config.toml
num_hidden_layers = 9
hidden_size = 128
d_expert = 64
hidden_act = "swiglu"
routed_scale = 1.0
balance_loss = 0.000185
balance_bias = true
router_bias = true
init_std_router = 0.0186
optimizer = "soap_variant"
beta1 = 0.95
batch_tokens = 65536
Below are experts of layer 2 (counted from 0) of a mixture-of-experts language model. Rows are named router (the router's row for the expert), gate (a neuron's input weights, with its number), up (a neuron's input weights, with its number), down (a neuron's output weights, with its number) and show model dimensions 0-127. Each number is 128 + 24 x the weight over its row's rms, rounded and kept within 0 to 255.
Before each expert's rows: "comes after" lists some tokens at least twice as common just before its tokens as in all text. This comes from a sample of Wikipedia text that the model never trained on. Tokens count by the router's weight.

# expert 4
comes after: "| ", "- ", ": ", ". ", "of ", "\""
router [146 124 128 134 148 127 136  99 108 155  97  76  96 181 227 123 138 101 141 160 111 104  98 144 115 143 144 109 133  92 177  92 111 147 134 127 130 118 144 141 113 106 152 103 130 150 148  98 114 104 137 107 147 138 152 153 140 121 182 138 144 104 102  89 113 123 141 111 127 163 162 143 109 125 116 153 128 123 129 132 135 169 149 115 115 125  96 124 124 145 121 135 135 161  95 128 106 149  58 157 125 112 136 137 162 126 115 160 117 125 132 109 124 127 140  79 119 111 139 131 167 126 146 117 124 123 169 173]
gate2 [133 107 116 137 131 103 132 130 109 190 102 114 125 149 117 119 107 161  87 106 135 118 162 158  75 123 139  98 148 140 150 148  99 104 170 156 151 139 135 146 110 113 128 107 134 136 136 186 158 106 132 178 133 176 132 127 122 127 176 117 129  94 124 106 107  86 149 139 106 111 104 137 126 134 153 118 127  94 135 137 124 127  92 136 187 183 127 134 129 112  65 156 110 125 131 158 124 126 116 186 136 103 119  85 129 171  86 127 111 134 132 129 115 126 140 128 139 140 136 116 169 122 120 125 121  86 129 101]
up2 [100 129 114 146 132 131  94 130 116 106 105 115 109 154 151 138  81 167 158 165  85  93 135 156 113 119 122 102 147 148 147 119 124 143 136 125 135 153  99 137 140  96 119 101 156 144 152 128 167 116 138 142 126 168 159 130 129  91 177 173 126 158 105  90 160  80 153 127 100 118 138 124  89 155 131 104 113 154 121 177 126 113 190 123 134 184  99  98 103 136  92 157 110 121 125 114 115 122  92 155 136 128 118 150 135 136 102 144  88 139 123 115 170 139 133 110 158 132 121 123 181 149 119 128  96 105 130 131]
down2 [144 123 133 110 117 157 136 131 136 122 187 126 124 127 132 135 168 140 134 131  69 120  90 122 185 163 155 178 121  91 120 140 157 157 107 112 126 126  97 129 148 116  96 138 165 126 115 110 101 170 152  97 106  84 112 143 128 119 126 155 123 127 125 127 120 148  91 141 133  86 184 116 136 110 113 123 132 154 132 119 107 140 188  90 104  93 127 118 115 136 171 114 115 143 129 131 128 148 159  94 103 150 132 123 168  77 169 101 140 114 154 138 130 130 116 125 137 123 143  94  77 150 137 143 103 104 151 158]
gate3 [106 127 128 106 138 105 118  89 145 102 136 129 126  83 168 136 138 119 112 112 131 133 103 130 160  79 128 153 148 122 133 128 103 130 123 126 107 138 133  99 156 132 108 145 105 107 188 100 121 144 149 184 120 157  96 105 151 136 169 111 131 169 144 154 119 123 115 104 146  93  86 162  76 169 132 144 137 128 110 138 136 162  99 123 134 147  90 160 105 112 148 116 138 143 122 116 113 140 161 164 144 133 140 101 124  96 118  53 102 136 160 134 119 111  93 161 128  88 133 128 107 122 128 164 158  92 164 149]
up3 [116 101 149 146 126 138 112 153  70 121 119 135 131 107 125 169 157 116 147 135 118 125 126 124 117 108 172 142 108  61 121 134 127 167 118 108 121 154 125  80 122 135 163 122  88  73 134  90 112 147 116 123 152 126  96  88  99 124 144  81 126 135  95 154 164 142 102 170 126 143 114  89 140 131 154  99 102 114 119 145 109 156 167 151 135 155  89 110 134 151 131 119 135 109  99 121  68 102 130 150 157 130 124 163 107 121 148 163 135 121 116 137 128 122  71 121 129 122 119 156 145  98  79 140 117 121 157 123]
down3 [116 156 142 126 160  74 134 147 167 154 149 133 144 132 128 160 133  89  92 118 134  86 150 141 150 124 124 101 138 165 128 126 130 103 149 139 152 111 136 138 134 163 143 112 149 123 121 135 111 115 117 130 144 139 201 123 151 111  91 179  99  57 167  85  91 127 103 143 109 142 172 120 122 148 122 137 134 129 120 130 128  97 105 140  70 173 148 136 135 112 130 120  97 138 125 145 152 119 100 140 110 118 127  89 131 154 103 154 146 127 101 125 165 153 178 118 127 123 130 148 152 156 108 123 152 163 115 161]
gate4 [ 92 130 100 146 145 153 118 113 120 129 119 154 182 119 151 145 171 158 136  99  99 119 114 107 151 108 139 150 104  88 134  95 111 101 109 118 129 138 152  99 106 133 175 138 117 148  93 127 139 127 100 140 111 129 128 115 150 109 202 109 113 136 124 100  92 162 131 131 138 160 158 139 134 125 190 162 112 110 118 138 147 146 139 173 120 109 131 133 125 139 162 127 146 101 153 126 141 115 151 120 191 128 105 136 142 144  95 141  96  87 164 119 164 126 155  79 115 127 103 157 135  90 148 105 102 149 138 156]
up4 [124 108 101  94  92 117 132  96 162 148  79 133 111 130 138 161 144 120 145  90 118 112  67 142 131 102 155 161 121 142 127 107  99  92  99 125 121 175 113 114 140 144 140 118 132 182 143 109 181 145 128 133 109 125 127 142 145 128 153 114 144 116 138 108 142 134 131 132 123 137 132 119 140 124 152  67 138 145 141 150 135 156 151 102 124 163 136 129 202  77 163 100 136 170 162 122 176 123 139 152 175 142 148 111 131 168 137  89  92 113 140 107 119 119 129 106 118 107  94 142 106 150 136  98 134 116 119 113]
down4 [137 108  58 109 128 119  81 157 114 130 113 118 129 104 129 162 118 135 113 141 114 140 149 110 134 159 147 117 109 107 120 105 126 165 158 118 194 118 144 126 105  96 170 102 141 138 130 143 128 145  76 144 138 108 159 139  89 110 102 113 157 102 102 149  96 148 104 116 154 138 106 114 133 147  86 155 163 120 122 116 130 150 143 111 133 117 112 133 111  95 162 131  91 183 118 164 101 131 201 127 124 131 147 147 122  89 116 103 138  94 129 115 127 117 126 117 109 128  86 117  73 129 122 101 111 142  97 143]
gate5 [118 168 134 137 134 124 174 113 141 169 162  96 148 110 101 109 126 127 141 140 128 151  96 164 130 163 137 143 134  95 109 112 129 148 130 125 150 124 156 104 141 179 154 169 144 149  82 168 110 152 132 110 110 132 101 127 115 123 133 154 140 111 140 153 136 134 156 151 115 155 109 127 131  93 129 143  92 161 126 135 146 204 158 131 101 116  66 141 101 111 152 134 133 120 127 165 189 128  95 112  86 113 121 135 106  63 133 108 111  99 162 137 145 118 128 103 118 115 162 145 152 112 150 115 118 112 144 118]
up5 [127 137 127 134 134 121 127 157 174 154 138 159 112 142 170 111 127 132 119 100 147 147 142 139 153 127 144 142 133 104 107 123 123 119 129 130 149 136 159  99 125 118 155 128 136 143 125 139 135 131 112  53 144 132 125 115 104 154 120 130 112 113 100 145 132 156 121 119 101 169 155 158 140  56 106 164 181 157  90 128 121 128 166 131 165 145 115 143 167 145  99 140  82 148  94 142 147 135  99 124 134 117 150 178 108 135 104 123 126 144 168 105 165 151 135  76 102  96 136 179  90 134 113  78 127 134 111 112]
down5 [148 101 164  93 131 114 106 131  70 152 134 105 118 104 103 127 152 168 115 192 154 124 135 189 137 141 122  69 154 135 112 138 124 131 119 158 125 144 116 116 124 131 136 124 113 126 117 140 157 143 129 127 108 152 162 121  86 156 145 147 127 113 122 132 114 200 146 111  98  98 137 152 139 129 133 130  89 107 148 170 144 135 124 135 110 139 135 128 150 115 160 168 123 124 158 129 115 140 140  86 101 122 107 166 131  98 151 127 133 116 123  75 145 128 161 136 161 162 108 124 172 124 161 170  81 142 146 119]
gate6 [139 169 134 137 144 145 137 103 112 101 113 125 136 116 171 105 160 132 163 104 117 150 111 132 139 135 129 144 128 150  80 101 138 120 135 126 124  70 145 123 103 126 117 144 109 120 173 142 156 106  95 132 184 163 153 149 130 142 113  88 141 116 154 144 140 131 155 110 154 121 132 118 119 111 164 170  88 139 150 131 118 104 146  92 114 106 122 129 117  95 118 176 140 100 112 159 119 180  95 137 137  92 137 117 152 119 135 116 134  97 103 104 122  98 137  85 141 162 115 139 141 149 186 121 130  98 190 173]
up6 [149 138 151 100  98 114 134 102 124 175 122 169 126 170 100 138 118 134 107 147 125 115 163 121 134 173 129 135  97 103  92 173 134 142 114 121 161 135 119 147 150 160  78 101 113  97  61 144 133 152 155  99 138 113 160 100 162 128 123 115  81 142 161 160 107 135  89 154 104 131  99  98 123 124 156 127 122 138 141 164 103 112 135 105 161 133 107 122 115 129 115  97 137  98 129 112 141 119 137 114 117 140 121 147  91 126 160 164 149 198 109 137 143 122 121 128 136  88 129 173  84 122 112 117 125 147 103 126]
down6 [148 130 105 144 114 147 156 101 147 122  83 120 146 150  81 127 107 127 109 160 116  84 111 133 144 106 104 127 112 155 136 109 134 142 156 133 186 118 124 141  98 107 128 118 150  69 147 145 115 119 135 117  94 175 110 172 161 123 126 162 144 141 112 108 105 145 129 119  93 106 132 144 156  86 153  86 125 110 150 129 151 148  95 102 107 182 130 136 117 140 156 123 145 105 146 156 135  99 132 140 153 129 111 135 114 173 165 112  87 130 115 192 108 128  90 146 109  89 152 123 113 121 132  98  81 135 115 130]
gate7 [134 162 156 137 105 100 134 153 173 121 124 136  68 153 160 150 141  96 158 121 113 122 149 144 113 137 110 159 106 107  73 163 100 119 147 139 138 162 122  97 183 150 195  99 145 127 117 164 144 172 130 122 126 125  89 165 129 114 128 117 100 109 133 132 116 138 140  88 155 131 148 124 117 102 151 158 121 152 134 132 151 145 147  98 126 122 112 148 128 174  76 138 144 161 108 115 134 119 163 104 114 123 135 151 160  91 137  83 129 148 154 153 105 137  98 142 137  88 112  95 155 131 119 134 148 127 131 110]
up7 [146 100 151 111  92 116  98 112  76 143 146 123 122 123 141 125 120 127 109 109 131 140  93  96 133 130 141 140 114 129 126 128 113 116 106 111 137  94  80 116 116 134 180 138 117 109 153 140 141 148 118 124 154 183 132 106 124 106 105 126 106 133 137 134 178 160  76 111 142 174 116 104  48 107 142 143 118 167 146 140  90 128 139 173 111 112  90 135 102 123 110 124 139 135 162 141 116 139 161 124 108 104  91 146 152 124 186 122 167 171  75 101 137 132 110 130 109 116 139 123 144 136 161 126 166 106 120 126]
down7 [142 113 125  99 124 115 145 155 110 123 122 134 172 131 127 160 102 101  80 114 118 130 138 119 106 171 155  93 134 136  98 136 149 103  95 147 142  95 113 108 138 121 166  90 161 139 115  96 154 102  76 127 123 134 111 111 106 101 139 146 144 103 137 143 128 131 146 131 132 116 127 131 163 148 130 133 122 105 140 118 165 146 158 110 151 119 140 160 121 117 165 144 140 154 151 126 137 124  71 169  58 125 127 151 158 157 158 189  91 143 181 132 127 111 130  80 138 149 163 122 112 159 145  93 113 152 101 129]
gate8 [148 134 120 160 168 133  98 110 141 127 124 121 126  86 113 151  99 135 133 138 170 102  94 115 171 121 194 111 150 132 149 100 131 106 136 129 179 108 148 142 110  95 130 143 141  99 142 134 167 123 156 138 115 144 127 137 126 105 132 156  80 109 133 113 104 122 123 127  83  85 134  86 147 110 123 157 121 107  67 103 121 144 137 106 133 104  90  99 112 105 173 166 134  89 105 121 130 158 124 165 144 122 108 143 110 126 125 116 141 125 139 172 146 145  90 127 104 154 106 173 155  90 159 128 128 159 139 107]
up8 [122 157 131 142 117 112 179  67 145 139 135 137 171 151 136 135 128 115 142  85 134 126 110  98 117 116 130 108 128 122 144  87 125 122 106 124 148 164 142 149 156 115 145 186 112 157 176 153 151 111 127 142 120 132 175 116 110 124 135 120 113 149 142 108 136 100 157 156 111 122 101 146 118 132 176 159 127  89 121 134 105 148 115 138 145 145 129 161 164 105 137 176 115 149 186 121 109 127 167 137 112 145 150 160 121 106 142 137 111 114 138  86 187 109 172 105 157 109 113 123 113 160 125  87 111 135 119  84]
down8 [ 99 135 106 119 104 151 118 140 139 136 126  94  99 125 114 136  93 154 174 131 112 107 165 167 126 165 118 150 158 138 137 115 126  90 139  96 159 113 100 119 157 150 138 103 126 167 130 120 102 111 118 133  94 118 142 173 157 127 103 136 153 117 162 102 107 109 148 118 132 145 169  90 131 144 130 119 146 105 100 136 158 157 161 137 133  87 120  87 119 116 162 125  80 163 110 126 148 154 109 100 138  89 140 101 114  92 166 100 122 103 120 122 131 100  69 125  77 175  96 102 117 123 123 143 104 156 134 105]
gate9 [110 124 116 100  68 139 161 126 157  90 128 158 155 150  76 125 160 136  69 140 104 132  92 137 122  67 126 113  89 104 152 159 134 132 116 140  91 102 138 148 131 125 146 136 141 154 127 129 140 101 130 118 129 158 196 117 128  83 134 114 104  86 118 103 132 127 157 121 140 121 171 113  82 113 117 142 121 131 114 130  94 119 114 107 126 154 145 115 101 112 140 141 110 148 109 140 101 171 121 103 133 157 134 132 153 145 153 160  70 139 126 116 136 106  96 134 115 136 139 110 121 130 152 119 175 136 127  75]
up9 [141 160 135 138  67  97 172 130 135  93 140 112 121 140  91 145 104  98 125  99 117 143 102 113 148 165  77 129 141 140 123 154 113 139 101 130 145 141 108 116  94 109 127 109 141 122 123 118  84 136 119 161 147 153  94 148 113 133  96 123  74 124 140 118 126 116 171 145 154 139 111 110 137  97 106 112 142 160 132 106 138 163 144  93 170 139 155 148 126 133 125 118  84 153 174 166 115 148  99  97 120 151 180  96 132 122 126 130 157 124  99 162  80 105 125 158 128 145 160 156 169 149 110 142 132 158 126 153]
down9 [125  74 102 134 112 127  93 136 125 110 119 117 168 144 130 185 125 121 172  87 120  85 115 144  73 119 138 157 105 177  94  86 141 116 164 148 133 121 111  78 147 139 121 137 148 129  57 120 113 172 126 129 131 137 131 112 146 154 151 125 126 136 119 127 127 152 171 108 123 106 146 154 139 123 139 104 115 157  99 174 154 133 173  90 152 146 152 127 127 128 129 153  90 122 147 125 121 144  99 119 105 131 127 109 100 122 137 123 124 120 152 148 129 118 123 126 134 135 135 148 117 210 116 102 138 105 158 155]